Experts of a small language model.
Training: a variant of Adam for the experts, 315M tokens, 9607 steps.
Below are experts of layer 5 (counted from 0) of a mixture-of-experts language model. Rows are named router (the router's row for the expert), up (a neuron's input weights, with its number) and show model dimensions 0-159. Each number is 50 + 10 x the weight over its row's rms, rounded and kept within 0 to 99.
After each expert's rows: a language model's description of what the expert responds to. This comes from a sample of Wikipedia text that the model never trained on.

# expert 41
router:65 40 41 39 26 51 57 50 48 55 58 52 30 46 56 62 38 54 63 31 44 55 27 38 65 41 51 35 53 35 68 61 61 48 58 45 67 76 49 43 49 44 43 47 50 62 60 50 45 51 53 43 67 55 55 49 53 36 62 41 57 58 49 58 48 53 35 29 57 44 54 41 44 65 62 48 50 44 61 60 54 44 55 40 40 35 57 40 49 61 50 48 40 40 40 61 55 47 48 61 48 32 56 39 51 52 65 53 55 54 48 43 45 52 54 45 43 39 39 62 48 49 49 45 58 64 73 57 44 35 54 29 53 57 49 44 56 53 29 42 63 47 39 50 43 43 48 47 40 50 69 48 36 48 77 49 38 54 37 68
up2:44 36 47 47 44 46 44 40 56 62 35 68 47 57 52 53 67 44 52 45 39 59 39 52 62 46 43 44 28 37 52 39 47 50 57 52 67 65 58 58 70 52 29 53 56 47 46 63 40 48 49 54 46 40 57 42 60 38 48 57 43 64 54 31 39 48 55 43 48 55 44 43 42 63 60 31 51 42 62 50 48 43 46 39 22 41 67 51 58 60 56 63 54 43 38 54 67 39 55 71 46 53 53 41 61 45 70 70 55 48 66 60 63 44 42 55 42 49 60 60 53 58 58 33 50 50 60 66 58 40 57 37 48 35 47 65 36 61 44 51 35 37 49 42 57 41 51 48 56 31 54 37 38 60 62 45 42 49 51 68
Description: Year numbers and their digit pieces, plus the ends of place names, e.g. 2012, 16-32, New York, Prag-ue.

# expert 15
router:49 48 43 51 53 56 42 46 72 48 53 57 28 48 40 58 62 58 52 50 58 55 38 48 68 38 54 46 51 38 56 48 39 52 45 64 76 73 58 33 60 39 39 49 45 56 56 56 37 61 39 58 56 50 51 58 38 48 73 53 64 58 48 57 62 40 33 60 61 52 38 52 44 46 45 40 33 46 70 46 53 39 48 49 45 44 44 42 59 58 46 66 55 55 40 62 44 64 47 65 53 53 63 51 43 42 55 56 51 73 46 61 47 43 56 53 45 24 43 32 54 28 52 47 51 50 55 52 32 43 71 43 45 60 53 51 44 51 30 57 59 48 44 56 52 46 34 41 29 50 56 46 38 38 37 69 59 47 37 52
up0:34 47 57 53 58 54 36 51 82 37 56 57 37 57 65 68 37 56 59 53 64 50 39 38 49 52 44 35 43 42 39 51 33 61 52 52 67 45 55 49 48 52 37 73 42 49 39 53 53 52 44 58 18 51 48 74 37 44 45 42 65 58 39 53 46 38 31 46 60 52 34 49 57 53 60 55 54 37 47 53 64 59 49 54 47 50 38 42 62 56 57 52 68 54 37 45 53 53 35 44 67 51 46 63 57 52 40 56 45 61 51 55 40 44 55 41 46 48 52 26 39 55 54 42 55 62 53 54 44 44 57 47 48 62 51 55 72 60 37 62 53 44 38 63 48 45 28 54 36 41 57 53 54 41 48 67 59 57 49 65
Description: Capitalized first pieces of proper names, mostly places, after "the", "of", "in", such as Sur(rey), Sh(ields), Hur(ling), Sy(ria).

# expert 57
router:46 57 33 58 35 54 54 51 54 58 44 54 32 42 46 57 57 52 49 47 55 59 43 38 65 45 41 35 55 53 70 44 62 53 45 45 46 67 45 26 58 48 57 46 47 54 44 43 46 55 41 49 64 42 54 61 49 39 62 49 61 51 55 52 53 50 27 42 74 21 61 53 58 58 64 38 41 65 63 65 52 41 62 36 35 43 51 46 59 51 39 59 47 41 37 61 69 41 52 59 51 44 45 48 47 47 71 63 56 54 56 46 51 37 46 52 43 28 30 47 45 34 40 49 62 56 63 69 37 37 54 47 45 58 57 39 38 52 46 55 55 44 49 60 41 35 49 51 45 50 77 57 54 40 49 48 56 56 36 68
up2:30 54 44 32 76 37 63 51 65 51 37 38 40 33 58 44 60 55 45 53 47 51 38 41 48 50 41 46 71 54 57 44 49 53 65 48 52 61 50 40 40 46 40 47 30 59 39 49 54 62 51 63 53 55 52 49 52 44 36 49 54 60 39 57 54 42 50 34 73 55 70 63 55 40 48 37 38 62 79 52 56 30 59 66 44 53 73 59 54 51 41 48 60 52 59 50 56 56 36 57 45 48 42 52 63 46 33 62 70 58 51 56 52 47 50 64 56 32 62 44 45 30 39 52 45 61 51 50 49 43 55 52 47 56 46 42 67 46 40 52 43 51 32 41 36 49 43 55 49 50 68 29 55 53 39 44 46 49 58 54
Description: US state and city names, leagues, cups and team or university names in sports texts, such as Florida, Miami, League, FC, Cup.

# expert 30
router:68 50 38 52 51 49 52 38 54 71 51 50 26 47 42 51 59 59 43 45 35 63 34 40 62 38 52 40 35 42 58 64 49 53 42 68 65 59 53 32 54 46 54 51 63 61 57 47 48 45 62 52 52 42 50 44 59 43 72 51 53 49 46 62 54 43 26 60 56 40 39 45 48 58 46 37 42 57 59 70 61 42 47 43 47 47 53 40 62 54 52 51 58 55 42 76 57 51 25 46 49 46 50 52 55 37 61 58 47 67 56 43 50 43 51 48 37 20 43 41 55 40 31 42 53 45 74 55 40 40 51 39 65 50 51 38 51 56 42 59 60 44 52 63 58 38 45 37 34 48 68 63 42 49 39 57 54 55 47 63
up2:57 50 54 55 48 56 46 60 73 67 36 61 50 51 45 54 62 54 55 45 45 50 58 41 49 53 67 46 64 52 49 36 49 58 40 51 51 44 37 47 60 40 47 62 56 47 49 40 32 59 42 63 30 55 42 48 54 53 38 49 38 67 51 39 52 34 48 49 55 48 50 75 52 33 37 33 44 60 42 49 35 71 73 48 48 46 59 55 41 46 53 64 52 45 40 59 54 49 48 29 61 48 34 82 59 47 58 43 51 53 47 53 52 35 47 52 63 48 32 62 60 36 52 42 50 63 49 52 57 37 56 62 50 53 45 58 57 40 74 48 40 38 43 50 51 48 35 59 39 40 40 54 68 38 25 62 58 49 47 42
Description: Single capital letters beginning a proper name split into pieces, mostly after the or of, such as R(akkasans), Z(edong), C(emetery), P(PP).

# expert 24
router:48 28 34 43 48 52 47 50 60 63 67 46 35 49 48 60 50 68 50 47 56 54 51 46 67 47 40 50 47 52 68 49 59 43 46 54 32 60 47 44 73 55 59 51 31 44 44 38 35 42 63 52 61 46 52 60 46 38 75 44 47 65 44 44 57 40 32 49 52 27 52 60 53 52 47 58 37 69 60 59 55 44 68 46 25 57 37 46 51 52 57 65 38 49 48 63 55 57 47 47 42 28 62 53 42 47 58 55 42 45 49 49 57 45 47 52 53 38 28 46 48 49 39 46 50 45 61 57 53 37 69 40 64 58 61 41 43 48 31 50 58 41 51 49 54 47 47 59 45 43 69 74 45 47 42 49 46 69 44 66
up2:57 35 56 52 49 50 53 48 56 60 63 39 42 47 55 61 49 49 54 48 43 49 47 46 51 43 43 48 33 51 56 62 61 67 54 66 36 47 58 46 64 45 50 56 49 47 46 35 39 57 51 53 48 53 53 50 47 51 84 51 43 47 38 14 50 46 56 30 61 41 43 51 57 73 51 60 61 63 47 62 39 42 42 28 49 50 33 55 47 62 71 37 40 50 40 50 40 57 39 57 59 34 60 40 38 53 64 54 59 43 57 42 24 47 50 49 39 56 57 67 40 49 56 60 41 52 50 61 53 43 74 46 47 52 45 55 61 44 40 49 40 31 29 56 36 45 51 58 62 41 50 62 62 54 66 47 45 48 50 59
Description: Word or first word-piece after a, an, one, often adjectives or quantifiers: largest, newly, up(roar), while, greatest, generation.

# expert 19
router:52 47 55 53 55 53 49 28 64 56 69 32 45 31 62 56 60 57 42 51 55 59 27 53 77 34 56 43 34 33 56 41 48 41 35 66 54 66 53 49 55 57 34 43 59 63 49 38 46 42 49 46 62 43 57 45 45 44 52 55 43 42 48 45 43 50 40 50 64 33 42 61 57 60 41 50 49 55 52 63 70 58 44 57 33 43 48 51 56 71 47 57 42 56 41 52 53 46 41 56 55 38 59 46 48 46 51 31 49 38 54 57 65 48 47 70 49 35 37 46 57 51 40 51 70 35 64 70 50 50 57 45 46 54 44 56 35 65 40 54 47 49 48 38 42 35 54 46 36 55 66 58 50 43 60 58 44 66 31 65
up0:45 45 61 57 51 42 52 60 52 66 47 72 44 70 60 69 37 44 56 34 49 58 32 66 45 61 45 63 44 57 36 54 34 31 49 41 42 50 59 48 62 60 30 37 50 58 54 65 63 56 69 49 64 35 58 54 56 33 46 54 55 46 48 39 49 46 51 46 53 62 50 28 58 59 68 53 32 30 54 55 54 24 43 35 53 52 59 43 31 54 52 47 52 41 46 34 50 62 50 69 59 51 45 47 60 49 51 46 56 44 39 48 40 33 57 54 60 44 45 68 45 52 47 43 43 53 46 38 64 38 51 57 51 44 31 57 44 47 44 29 53 53 62 55 36 59 56 53 59 42 59 60 55 62 61 43 46 61 53 47
Description: Colons, semicolons, dashes and pipes in lists, tables and infobox fields like Born: or Released:, plus the m in summation and summers.

# expert 39
router:42 43 49 56 32 46 56 51 52 48 33 42 34 54 48 41 59 63 46 58 64 56 34 40 58 41 39 42 48 56 62 52 52 51 50 41 52 68 54 30 63 58 47 47 61 59 48 38 35 41 49 58 60 41 50 56 52 46 54 51 47 51 55 59 61 42 23 40 68 30 43 55 46 50 71 56 44 65 64 75 42 38 64 56 34 45 45 42 49 49 43 65 47 66 38 49 65 48 53 51 51 35 39 39 21 54 62 55 38 52 49 63 56 40 57 50 39 41 34 58 41 51 35 54 63 57 65 59 51 47 54 46 52 65 42 39 46 56 36 48 65 53 44 49 48 39 38 57 38 56 75 58 40 49 56 47 54 56 42 64
up2:55 48 49 38 50 71 38 46 42 71 71 52 50 54 43 61 53 50 36 48 37 53 59 46 50 38 64 30 38 57 53 74 56 59 49 39 58 52 59 60 62 58 75 56 27 52 52 47 60 38 62 43 56 49 49 60 67 51 53 54 47 61 42 56 49 40 53 34 52 37 53 46 49 31 48 46 48 42 66 55 56 60 74 39 50 56 61 66 44 53 52 35 42 50 49 55 66 45 33 52 39 50 65 44 59 36 40 55 40 50 66 35 41 39 47 40 53 48 40 42 35 38 48 59 47 26 46 48 49 58 56 44 38 63 59 44 66 53 50 51 44 52 58 54 60 52 31 53 42 43 46 42 49 26 34 59 63 54 54 50
Description: Adjectives after "the" or a possessive that rank or single something out, such as largest, oldest, first, main, own, only, latter.

# expert 40
router:43 46 45 42 39 50 41 50 45 57 54 62 37 62 56 59 62 56 66 55 41 65 40 45 67 42 49 42 43 51 61 61 55 41 51 59 53 71 46 48 40 49 60 53 52 55 53 54 62 47 40 39 68 44 48 42 50 37 70 56 51 58 47 59 54 43 30 48 62 41 51 53 54 62 47 56 60 60 55 62 45 37 41 45 42 32 50 48 59 55 54 59 56 50 54 55 51 51 47 53 50 34 49 43 49 42 59 53 58 58 46 60 51 49 51 39 38 26 49 37 51 51 54 37 43 63 76 68 29 36 53 36 42 46 35 46 42 61 42 41 78 37 30 48 44 25 52 51 29 50 48 63 36 50 68 61 36 58 36 62
up0:63 45 57 29 52 52 53 52 62 51 35 64 40 52 63 61 51 78 52 44 40 52 40 36 54 39 47 44 33 38 48 45 46 31 43 48 44 54 42 46 55 60 64 48 50 60 63 46 29 68 56 36 47 55 60 36 56 47 65 47 38 56 45 43 51 58 33 52 57 52 44 48 41 45 50 71 52 53 54 49 50 42 61 42 61 62 42 44 56 57 51 52 65 49 58 46 50 60 45 66 52 57 31 40 49 52 40 40 46 55 52 59 67 52 39 50 41 56 47 43 45 58 48 38 45 60 49 48 47 60 52 32 45 48 46 66 71 43 56 55 72 31 36 42 46 66 52 56 41 40 71 53 37 31 60 35 66 73 40 62
Description: Letters inside acronyms and codes and year or century numerals, such as IU-C-N, BCE, CONCACAF, mid-13th, 1959.

# expert 45
router:52 39 37 57 42 57 67 65 67 64 53 54 28 54 60 77 41 63 56 53 56 41 38 52 65 44 51 32 51 52 48 52 43 37 28 54 60 67 60 37 54 52 46 39 37 60 66 43 52 52 64 46 42 23 40 71 37 39 45 58 45 57 56 54 71 39 38 57 69 30 49 44 43 55 50 58 34 64 52 49 45 50 31 50 49 50 54 48 62 54 50 50 42 50 48 72 64 46 48 55 45 31 59 51 43 57 45 51 47 47 57 48 62 49 45 58 34 38 42 43 42 43 47 49 53 53 59 64 49 49 69 41 43 40 44 49 58 58 48 49 55 46 50 40 61 50 51 45 30 53 52 56 31 55 51 53 48 59 27 52
up2:67 37 47 55 61 67 67 40 64 63 46 61 32 52 66 69 50 70 61 37 60 44 41 28 46 50 52 43 70 39 50 53 53 32 46 51 50 56 39 32 53 56 48 38 32 37 67 55 57 59 44 57 51 35 48 59 47 58 49 46 42 57 59 35 36 49 45 54 69 45 63 47 44 63 39 56 42 47 65 49 48 36 58 38 50 49 39 43 56 55 47 41 42 40 44 56 60 59 46 56 50 47 59 55 54 60 40 49 62 48 60 49 53 44 43 68 59 49 40 44 43 50 40 39 48 43 62 50 54 47 48 51 34 46 65 56 57 69 51 42 48 55 63 29 56 40 55 42 31 54 63 40 37 58 35 42 56 67 24 42
Description: Word pieces inside French, Spanish, Portuguese and Italian names and words, such as -ía, -rez, -ão, -elli, de, des, and tennis player surnames.

# expert 36
router:46 38 45 52 46 44 51 36 43 58 55 57 39 40 60 47 44 63 49 63 52 53 42 65 62 48 53 64 49 48 54 52 55 57 57 55 73 65 56 40 73 34 60 34 46 49 45 44 49 35 57 56 53 33 44 47 21 48 53 40 45 50 63 50 69 34 34 57 65 26 55 58 52 50 48 51 41 67 64 50 49 42 40 55 41 34 36 28 59 60 47 54 36 51 44 53 55 51 48 53 53 42 56 44 47 57 78 45 51 62 58 48 58 45 55 47 45 33 40 51 53 48 53 46 51 46 63 66 39 42 57 36 44 39 38 65 39 49 38 57 61 55 39 49 58 43 36 55 38 59 70 49 50 64 53 74 58 44 36 50
up2:44 52 52 66 72 40 40 52 53 48 53 47 50 42 62 68 47 58 59 61 56 51 47 44 52 61 59 59 45 43 57 51 50 40 75 61 62 59 42 39 44 29 59 43 40 46 54 51 43 22 48 56 49 65 44 48 42 37 41 60 37 64 41 59 65 57 43 47 57 57 57 58 45 73 68 54 50 53 49 49 44 58 47 55 39 52 38 32 63 47 51 51 47 53 49 61 39 55 41 58 70 31 39 35 33 51 49 26 56 51 46 42 53 50 36 53 32 47 55 47 49 35 60 62 54 62 52 47 55 34 41 45 32 47 54 41 35 63 61 48 56 44 44 63 38 38 61 51 55 35 45 46 54 41 42 59 46 75 44 63
Description: Common nouns and word pieces about places, air, water, power and buildings, such as head, land, storm, farm, Post, ret(ail), Arm(our)ed.

# expert 14
router:42 46 52 46 36 60 43 48 35 55 64 57 29 52 43 48 58 66 42 50 62 58 41 37 73 52 59 36 37 48 69 54 36 62 59 61 57 59 56 46 54 50 38 42 47 61 49 48 34 47 62 50 40 42 43 45 52 43 64 42 54 59 51 54 56 54 41 46 61 47 29 46 40 51 57 56 35 62 70 64 63 43 40 55 53 34 51 41 48 56 48 43 34 56 38 67 57 57 35 45 60 40 71 50 35 44 56 54 52 47 55 57 47 58 48 60 44 39 39 46 64 41 46 29 48 53 79 56 41 45 68 31 51 46 50 58 55 60 34 56 61 30 56 63 45 54 42 57 35 63 61 57 61 52 43 37 42 60 38 46
up0:42 51 60 47 55 42 68 36 54 66 48 74 61 34 59 55 49 49 50 36 51 37 48 44 61 42 49 38 54 67 51 76 47 46 62 53 54 51 43 52 60 49 46 38 64 49 37 56 57 28 39 42 63 29 46 43 45 59 55 41 52 55 45 41 46 40 53 59 63 48 47 65 48 52 41 52 50 43 57 62 42 44 36 44 59 53 42 48 57 34 46 46 53 63 61 47 58 38 31 77 68 60 57 46 35 52 46 63 53 35 27 47 52 53 56 54 67 46 52 57 47 42 51 53 73 37 65 62 53 37 42 27 52 52 53 36 48 70 57 43 60 71 46 51 55 60 58 59 43 49 52 46 54 56 43 44 42 54 32 57
Description: Conjunctions joining list items or clauses, mostly and, also or, but, &, then, while, often after a comma or plural noun.

# expert 43
router:57 40 53 49 60 44 39 47 50 65 40 43 44 58 60 57 41 66 46 62 33 66 49 58 52 30 58 48 53 34 72 57 42 40 65 49 52 63 39 12 57 47 44 46 43 52 43 39 46 46 53 49 59 39 56 61 43 45 57 48 57 59 55 55 59 42 41 57 59 35 55 44 52 31 45 58 37 46 58 48 59 38 52 59 42 51 43 34 76 61 55 54 42 53 54 48 59 68 34 40 49 27 63 65 40 43 51 48 60 48 53 58 53 45 61 58 48 36 43 57 58 49 40 59 54 57 61 52 63 36 67 23 51 53 47 57 49 62 35 45 60 51 33 63 54 38 46 56 32 40 50 52 56 48 42 41 52 55 36 42
up6:69 58 53 44 58 62 39 56 60 64 37 57 47 35 45 66 64 53 59 55 39 59 50 36 45 58 75 57 57 43 35 44 60 67 56 55 34 56 43 48 59 36 40 45 62 50 65 48 72 46 58 66 42 39 44 63 58 51 36 41 47 63 63 49 49 51 39 49 47 57 46 63 65 51 50 43 41 48 60 57 73 37 51 59 37 34 64 41 51 53 51 30 59 54 47 52 48 58 41 47 42 50 56 41 51 35 22 38 40 50 63 50 50 48 37 58 48 39 38 52 55 59 45 47 73 48 52 37 51 43 53 59 44 43 56 60 56 53 59 47 59 52 44 41 47 71 40 47 30 48 59 53 38 47 39 26 48 60 43 49
Description: Section markers like ==History==, table cells and line breaks, and mid-word fragments, e.g. social, unless, unanimous, caustic.

# expert 29
router:50 43 33 56 51 49 53 36 45 63 48 53 40 44 74 67 48 59 49 49 46 67 46 37 57 28 45 28 49 43 49 71 39 67 63 60 77 65 55 47 59 51 33 50 30 53 58 50 32 52 53 51 41 49 45 50 49 33 66 52 52 52 54 50 47 48 41 52 61 42 46 35 50 57 49 54 44 64 55 46 58 48 50 51 33 45 48 41 45 56 43 45 47 54 47 77 74 52 47 48 45 53 62 62 49 44 51 56 57 72 72 56 46 51 47 41 39 45 30 59 49 49 48 52 48 54 59 55 39 27 54 46 50 47 41 51 49 65 31 53 57 41 43 50 36 46 48 47 34 59 64 66 47 39 35 45 50 64 50 65
up0:47 38 40 39 56 53 46 43 52 51 63 62 45 63 51 50 57 47 53 47 53 44 50 60 53 34 59 59 45 64 48 35 55 60 47 60 49 43 31 42 57 64 37 59 34 55 46 52 60 65 45 60 47 60 56 35 51 45 54 38 30 37 58 22 39 66 43 41 53 52 47 46 44 37 45 45 49 50 56 44 35 36 60 52 48 27 51 51 69 66 55 40 55 59 51 68 49 43 66 62 50 50 54 35 53 43 59 46 48 46 47 81 75 49 56 50 57 55 49 65 34 50 47 43 42 54 56 56 54 68 45 59 55 51 58 52 57 45 59 40 54 27 40 38 45 53 47 60 61 60 38 37 23 38 58 40 49 57 38 60
Description: Pronouns, was, while, where, sentence ends and line breaks in biography and career sections, e.g. he was, she, when.

# expert 34
router:49 28 49 57 60 58 48 41 50 46 56 52 31 42 73 55 46 58 42 50 63 55 36 40 76 43 42 47 49 34 62 70 38 50 46 59 50 65 64 31 69 56 53 47 59 63 55 48 51 39 61 38 51 46 65 59 55 26 70 55 42 51 58 49 48 51 42 45 64 30 48 51 50 55 48 65 38 61 53 41 65 34 55 51 40 49 40 34 44 57 57 49 39 56 39 55 58 41 42 53 35 42 57 47 41 58 44 48 43 51 55 46 48 46 55 67 41 46 53 40 46 47 33 39 58 48 50 58 29 50 58 41 38 55 46 45 65 60 35 55 63 31 47 39 52 37 46 40 41 43 68 62 47 52 58 54 65 64 42 61
up0:53 51 67 46 47 48 49 45 27 42 44 48 65 44 44 39 31 52 74 47 63 39 57 38 38 51 65 41 31 52 47 59 51 51 51 57 48 50 43 50 56 52 43 51 45 54 56 35 59 58 56 40 58 54 49 43 42 50 52 39 32 59 77 49 47 51 53 31 60 42 60 66 48 42 53 50 79 63 68 43 43 53 51 48 40 42 65 38 49 46 38 44 56 57 38 55 61 45 49 70 46 36 52 58 58 54 46 58 51 48 46 29 61 40 33 50 34 49 51 59 42 57 55 41 43 75 52 37 50 55 56 47 57 50 26 43 47 49 64 35 60 52 57 70 36 63 48 64 35 46 53 44 39 58 38 53 45 58 57 68
Description: Pipe separators between cells in tables of names, sports results and episode lists, plus "(born" after names in lists.

# expert 52
router:49 25 45 41 38 45 55 47 52 52 49 49 33 52 68 42 41 68 64 46 49 52 39 50 54 35 42 46 38 46 59 57 47 52 55 48 57 63 50 40 48 44 47 41 53 50 41 46 54 39 66 66 54 61 36 55 48 52 57 53 38 71 57 61 64 41 32 45 64 32 56 52 52 48 63 72 58 49 59 59 43 42 47 52 41 36 50 45 59 63 49 56 40 52 45 65 64 36 47 45 54 37 37 54 42 56 66 39 46 47 74 54 62 40 47 38 48 37 39 56 58 44 44 54 58 47 70 74 56 29 52 30 45 50 42 41 47 57 40 38 62 48 40 46 57 52 44 45 39 55 72 64 48 64 58 62 59 65 40 63
up0:50 48 53 60 58 33 46 54 68 46 33 61 59 68 59 46 55 36 43 54 67 58 53 61 64 44 44 43 57 35 67 50 43 40 38 37 51 50 58 51 62 41 48 27 45 51 50 41 56 26 65 52 68 50 39 69 38 63 46 25 37 43 47 39 45 48 30 65 54 34 60 55 53 57 56 50 54 29 49 52 61 31 56 50 59 47 68 55 52 57 42 57 54 55 42 50 46 53 58 45 52 54 35 32 53 49 53 44 28 60 37 59 49 71 58 55 52 50 46 56 60 50 42 46 61 47 49 60 48 54 51 31 60 43 52 48 47 44 32 55 55 54 50 74 37 52 50 47 38 60 51 54 61 50 53 62 53 38 37 66
Description: Content nouns and adjective suffixes naming subjects or media, such as documentary, film, music, game, operative, spherical.

# expert 37
router:54 35 59 53 61 41 48 36 60 66 50 69 37 44 53 68 35 69 50 26 51 60 40 36 70 52 48 53 32 31 55 59 41 49 55 50 59 65 63 48 49 51 52 50 40 53 55 38 46 44 61 42 42 40 54 58 49 42 64 63 42 60 55 47 53 50 30 40 64 34 35 49 42 46 56 43 35 52 52 52 49 54 63 57 41 43 60 42 45 54 54 64 55 66 50 58 38 53 44 37 63 24 61 58 54 34 48 55 37 49 63 49 45 47 72 46 50 47 29 54 52 59 44 49 49 43 70 54 38 47 60 35 46 58 34 56 46 45 43 38 52 32 39 41 62 52 47 47 41 52 56 78 60 55 55 52 52 55 48 49
up2:57 51 48 46 52 58 34 64 68 55 61 46 55 39 58 49 51 56 46 60 53 43 52 54 51 56 66 55 44 46 44 63 25 49 57 43 33 51 35 52 59 37 51 59 41 57 39 38 66 47 53 74 52 44 41 47 33 55 53 37 57 28 51 36 39 44 41 66 39 23 55 67 49 47 53 49 52 47 41 51 62 47 44 57 61 47 50 48 39 51 70 64 55 55 62 44 70 42 45 47 56 53 42 40 43 52 47 66 41 58 65 46 39 66 53 48 54 51 35 47 50 64 58 63 46 58 52 40 55 37 45 43 41 46 18 57 55 41 23 62 55 42 52 55 39 42 39 42 40 51 58 60 71 47 53 56 41 49 57 63
Description: Verb stems, completions and function words in clauses after to, would, can, e.g. determine, permit, accused, recover, be, making.

# expert 53
router:52 51 37 58 56 39 52 34 59 75 53 57 35 46 39 58 64 63 39 54 54 55 35 46 71 41 55 43 40 32 50 66 45 56 49 67 51 70 56 43 43 51 46 52 43 54 54 56 41 48 57 59 55 26 50 54 67 52 67 56 55 44 58 60 55 40 35 65 60 45 34 42 52 56 58 46 39 56 67 54 54 36 37 50 33 45 43 42 55 56 42 47 52 52 37 55 54 54 37 56 61 44 45 53 43 28 53 51 58 71 51 48 52 45 55 49 48 15 46 39 48 40 41 51 41 60 51 65 30 45 60 44 53 45 47 54 38 59 36 60 65 37 42 59 43 42 42 48 41 35 54 65 50 42 41 55 54 73 42 56
up0:50 54 56 36 31 55 65 42 34 59 54 60 31 52 55 65 57 61 44 44 45 56 46 42 62 48 53 44 43 59 47 81 45 67 65 59 43 53 63 48 34 50 56 51 51 45 58 42 52 51 73 49 47 50 61 53 67 35 50 54 53 51 63 55 51 69 48 51 41 53 48 51 45 39 46 39 52 59 34 74 59 48 37 33 36 56 50 42 38 52 62 43 60 46 29 34 51 45 37 56 44 53 40 36 43 43 51 49 60 48 66 63 47 50 63 56 50 38 47 66 66 41 36 58 32 60 45 54 63 45 64 43 44 47 43 70 35 49 48 44 65 48 40 53 56 50 47 54 53 56 58 59 59 51 38 62 76 67 54 51
Description: Single capital letters or capital clusters starting names or words, often foreign names after lines or bullets, e.g. Q, Kh, M-angalore, F-ARC.

# expert 46
router:49 47 61 64 30 41 58 60 50 55 45 57 40 41 57 63 35 62 31 48 48 50 39 45 62 35 37 30 39 64 50 61 58 40 39 50 54 69 60 54 64 53 56 35 39 59 57 48 53 34 57 59 57 47 45 50 46 39 65 62 63 65 55 54 36 55 38 60 57 38 36 43 39 59 55 53 49 59 54 41 52 30 45 39 55 46 50 44 52 50 36 55 54 53 45 60 50 34 41 48 61 35 65 58 42 64 51 59 58 49 46 57 70 40 54 48 31 29 25 52 58 36 51 48 52 55 59 62 52 39 56 49 53 34 50 58 43 53 31 43 66 42 42 48 55 35 32 50 43 62 56 73 57 45 62 55 38 53 50 59
up7:57 51 56 75 64 38 40 64 65 50 42 59 55 52 64 46 40 52 43 40 46 60 49 48 42 47 52 24 45 49 39 57 55 50 41 52 36 52 55 65 51 48 43 49 48 53 59 52 45 45 59 46 62 31 50 53 43 56 67 52 54 41 48 51 33 51 35 53 44 17 40 71 32 49 62 38 48 55 56 40 40 54 53 62 42 38 41 58 66 47 60 47 63 40 37 46 56 46 41 56 71 50 57 52 66 50 52 30 56 53 45 45 52 28 48 55 42 61 53 32 59 47 52 54 48 59 59 58 36 51 58 40 66 44 51 44 52 59 52 26 77 32 45 40 53 60 41 38 43 57 42 57 54 62 66 59 35 50 47 51
Description: Final or middle syllables of surnames and place names like -ell, -ott, -all, -ville, such as Hellenic, Waterlooville.

# expert 26
router:35 36 49 43 58 32 61 50 53 57 47 48 40 51 48 50 56 62 56 51 66 56 41 45 63 43 45 40 55 55 66 52 51 53 45 54 47 64 52 35 74 53 44 47 57 61 58 50 31 36 60 49 63 47 48 50 60 48 63 34 36 54 56 41 54 48 33 42 69 41 45 65 57 45 49 62 47 51 46 62 58 36 56 59 36 44 36 34 49 51 59 48 59 57 39 65 59 55 54 65 55 40 49 43 17 42 56 54 36 60 55 64 47 30 64 52 51 41 38 42 42 43 44 57 43 52 63 70 50 44 60 39 59 55 46 48 39 57 42 44 65 42 38 40 46 47 27 49 45 47 77 70 45 34 48 52 51 52 37 63
up2:32 41 46 59 51 53 48 49 32 62 46 44 59 54 47 54 47 57 34 57 60 49 48 42 66 45 55 51 60 54 39 59 51 38 34 45 41 48 68 34 45 73 56 39 51 53 41 55 47 46 54 19 77 42 36 55 56 55 68 50 54 48 50 44 50 32 51 64 51 37 52 50 60 58 33 50 51 50 55 62 58 50 52 18 39 62 58 44 53 52 62 51 56 53 31 24 50 46 43 59 37 54 56 47 45 35 36 38 49 64 41 46 47 40 54 51 49 37 45 58 56 45 59 37 50 35 54 53 53 51 58 61 59 55 51 38 60 49 67 51 61 64 49 62 52 56 44 55 43 33 47 44 77 41 52 55 65 63 55 58
Description: Words following the, his or this, such as same, next, latter, previous, first, final, often time or sequence words.

# expert 31
router:49 34 53 58 45 50 44 49 48 60 55 70 38 38 45 53 60 68 41 54 36 62 47 51 56 23 48 61 50 44 57 62 50 55 41 68 44 72 45 37 48 52 54 49 39 60 60 62 58 39 37 62 43 38 55 57 56 49 50 66 44 51 61 41 66 53 40 56 69 35 46 36 50 52 46 57 38 64 68 36 64 42 45 45 52 57 64 35 65 56 38 55 38 50 42 51 53 35 50 44 55 39 47 47 36 46 46 58 43 67 51 49 60 59 50 53 25 23 40 50 47 55 38 40 56 59 50 49 47 51 64 34 50 56 35 42 32 51 37 62 53 56 52 60 51 46 32 39 39 59 70 55 53 58 58 47 50 60 38 61
up1:41 46 47 45 47 51 59 49 42 59 44 59 55 39 44 45 78 56 42 48 65 62 49 43 47 40 45 51 49 43 50 38 76 69 49 52 43 63 53 51 41 47 49 44 63 54 48 41 53 45 55 43 58 53 30 45 54 46 29 40 50 55 47 40 46 48 31 43 52 45 59 64 70 39 71 43 56 44 51 47 36 57 39 75 40 52 48 46 58 64 62 61 59 47 63 45 58 42 66 54 54 58 54 53 48 59 56 51 47 57 57 36 54 40 38 47 44 38 51 32 53 59 60 58 36 42 47 35 43 43 58 53 53 69 55 39 45 54 52 49 56 53 51 37 57 57 26 32 22 58 40 43 50 53 27 53 39 73 67 59
Description: Middle pieces like and, ov, og, uck after consonants in foreign names and demonyms, e.g. Moldovan, Ugandan, Tandja, Kentuckians.

# expert 38
router:60 23 50 59 40 49 36 36 49 66 56 57 52 37 38 47 46 51 45 51 41 54 42 27 55 48 54 50 59 41 53 52 26 39 35 62 51 73 43 41 51 50 39 37 49 55 49 51 55 37 45 53 43 44 56 58 41 42 52 47 52 52 63 62 45 53 31 63 66 41 43 59 55 48 56 56 36 49 66 47 61 57 67 55 42 56 58 38 50 71 55 57 41 67 54 55 52 57 49 54 65 29 47 52 35 48 50 62 53 57 40 58 51 56 62 59 39 44 33 51 50 43 37 47 47 50 58 56 62 46 68 31 54 46 22 52 49 57 36 58 69 46 49 60 50 39 41 41 35 37 63 63 39 69 38 44 53 56 38 51
up0:43 42 38 55 49 48 54 49 59 47 66 56 51 33 73 44 69 44 33 67 48 50 65 58 45 58 52 46 54 25 46 42 62 64 40 56 52 53 44 43 49 47 43 38 37 43 47 36 49 52 65 36 52 39 51 61 43 51 54 52 49 50 55 55 45 43 44 36 56 50 37 48 70 54 63 55 53 52 52 45 39 51 60 47 50 53 46 35 38 60 45 58 57 60 37 53 48 50 58 44 57 31 37 57 56 60 46 49 56 54 47 64 57 67 64 43 56 47 38 58 52 42 55 81 62 37 56 70 59 23 46 41 76 58 57 59 43 44 61 51 39 28 51 57 35 42 57 50 29 36 59 59 45 43 58 51 48 65 53 42
Description: Line breaks ending table rows and digits inside comma-separated vote counts and times in tables, plus what, which, how, that.